config = dict(
    hidden_size=128,
    experts_per_token=2,
    d_expert=64,
    router_score='sigmoid',
    routed_scale=1.41,
    balance_bias=False,
    vocab_size=16619,
    norm_eps=1e-05,
    tie_word_embeddings=False,
    batch_tokens=[65536, 131072, 262144],
    dataset='wikipedia_en',
)
Below are experts of layer 10 (counted from 0) of a mixture-of-experts language model. Rows are named router (the router's row for the expert) and show model dimensions 0-31. Each number is 500 + 50 x the weight over its row's rms, rounded and kept within 0 to 999. Numbers have three digits each.
After each expert's rows: "comes after" lists some tokens at least twice as common just before its tokens as in all text; "gets" lists some tokens that make up at least twice as much of what it gets as of all text. This comes from a sample of Wikipedia text that the model never trained on. Tokens count by the router's weight.

# expert 45
router:473537504560513483522524521543494486515515478581478341501456530452438420553449546545430441472504
comes after: "\n", " (", "″", " Date", "N", " Albums"
gets: "\n", "==", " (", "″", "===", "°"

# expert 3
router:441531495600551461558540461562396549462434434545467407539471420499460584451495488582534459518490
comes after: " of", " in", " at", " to", ".", " on"
gets: " the", " The", "The", " of", " an", " its"

# expert 36
router:514488452533532489524520541589387472491458452574421367519527555454473493362456430527507458482482
comes after: ",", " it", " was", " It", " he", " and"
gets: " was", " and", " is", " as", " were", " be"

# expert 34
router:532447467444486464534515558498446541480477459517451403470530519500471450488457461643496449468502
comes after: "\n", " 2", " 1", " 3", " co", " 4"
gets: " (", "–", "-", "\n", "==", "==="

# expert 39
router:554504470567456506533532577554437597506438443495417388549531533504405466463485467527480451504536
comes after: " |", ".", ")", " ", "===", ")."
gets: "\n", " |", "==", " ==", "===", "===="

# expert 21
router:530489487532514466458535525604411579544516403553441421518497522479425474410437428574546516593538
comes after: "\n", "==", "===", "|", "See", "′"
gets: "\n", "C", " St", " also", " At", "ec"

# expert 59
router:497507467517548468455571512621380562499484457514452403513491485519398509461431425570552482512526
comes after: " of", ".", " with", " for", " on", " as"
gets: " the", " his", "'s", " The", " her", " their"

# expert 46
router:540503524564525497501583504536446552512489432564387411535473478488484577497424460540455458539529
comes after: "\n", " ", ")", "1", " Location", " days"
gets: " |", "|", ":", " at", "-", ";"

# expert 4
router:448529478523521450483555520535475611556480461602434351517571529515368481406465473562535458485541
comes after: " |", "|", "-", "==", "Personal", ";"
gets: ")", " ", "==", " —", " ==", " 1"

# expert 42
router:474463440544608506479546515535392586419540479499494376492496514552487468454566469554501481422549
comes after: " |", ";", "–", " ", " W", " L"
gets: " |", ";", " 6", " 7", " 8", " 5"

# expert 50
router:454507522588513438489536490564417477551525453583459396564493514499423496489484480548551442508456
comes after: "-", "–", " 0", " 1", " •", "1"
gets: " |", ")", " 1", " Born", ";", " 2"

# expert 30
router:454562553565507425491593507509444613517484460482434409558518534501454438468547456564463513457445
comes after: " |", "|", ";", " 4", " 7", " 9"
gets: " ", " S", " M", " s", "S", "–"

# expert 49
router:548440515589463454535538500579441641566506428543389409453549490561468474457476501575581508476499
comes after: " |", " ", "|", " Votes", " Candidate", "h"
gets: " |", " ", "|", "%", "h", "ar"

# expert 10
router:442453464596485442505541495530471629559487483602441407565562504467410513452453513571554514447505
comes after: " |", ".", "|", " (", "–", " /"
gets: " 0", " 1", " 2", " was", " 4", " 3"

# expert 8
router:512495552609460493520539478601460501513489459492475373529450447528516444538473479489562442517519
comes after: "-", " the", " (", " of", " \"", ":"
gets: " P", " K", " G", " H", " t", " T"

# expert 57
router:505476475522519441552559506541411578455466422544417393508516486478397374502539475525508425510529
comes after: "\n", ".", "==", " ==", "===", " ==="
gets: "\n", " \"", " (", " D", " d", "D"

# expert 55
router:500526495562496477502583599551432576506514431565450380462498496493451518466520521600507465554549
comes after: " in", " of", " by", " to", " and", " from"
gets: " the", " and", " of", ",", " in", " an"

# expert 20
router:444553503521516517503563547520419588477484441616426382492550475481458424501514527501547426510577
comes after: ".", ";", ":", "_{", " $", "^{"
gets: "2", "3", "1", "4", "5", "6"

# expert 32
router:511510584529537447557509528481415555533498416551422386554552399548419404427472461514513484475497
comes after: " |", " 1", " 2", " 0", " 3", " /"
gets: "–", ".", " F", ",", " f", " U"

# expert 31
router:482531515568507485495571549457401468485431524516503447528549532546434429450450501584488496461448
comes after: "\n", " ", " re", " =", " un", " an"
gets: "-", " |", "|", " re", "==", " dis"

# expert 26
router:531565499545482500552552468585443586541462362557466431551556499476426528489439442477541351485482
comes after: " is", " as", " of", " in", " with", " for"
gets: " a", " A", " The", "A", " the", " one"

# expert 28
router:451514471556536436537557490544342568510438430487479378566560443498465486517509461580492464466506
comes after: "\n", " ", " School", " Genus", "\n ", " known"
gets: " |", "-", " of", "|", ":", ","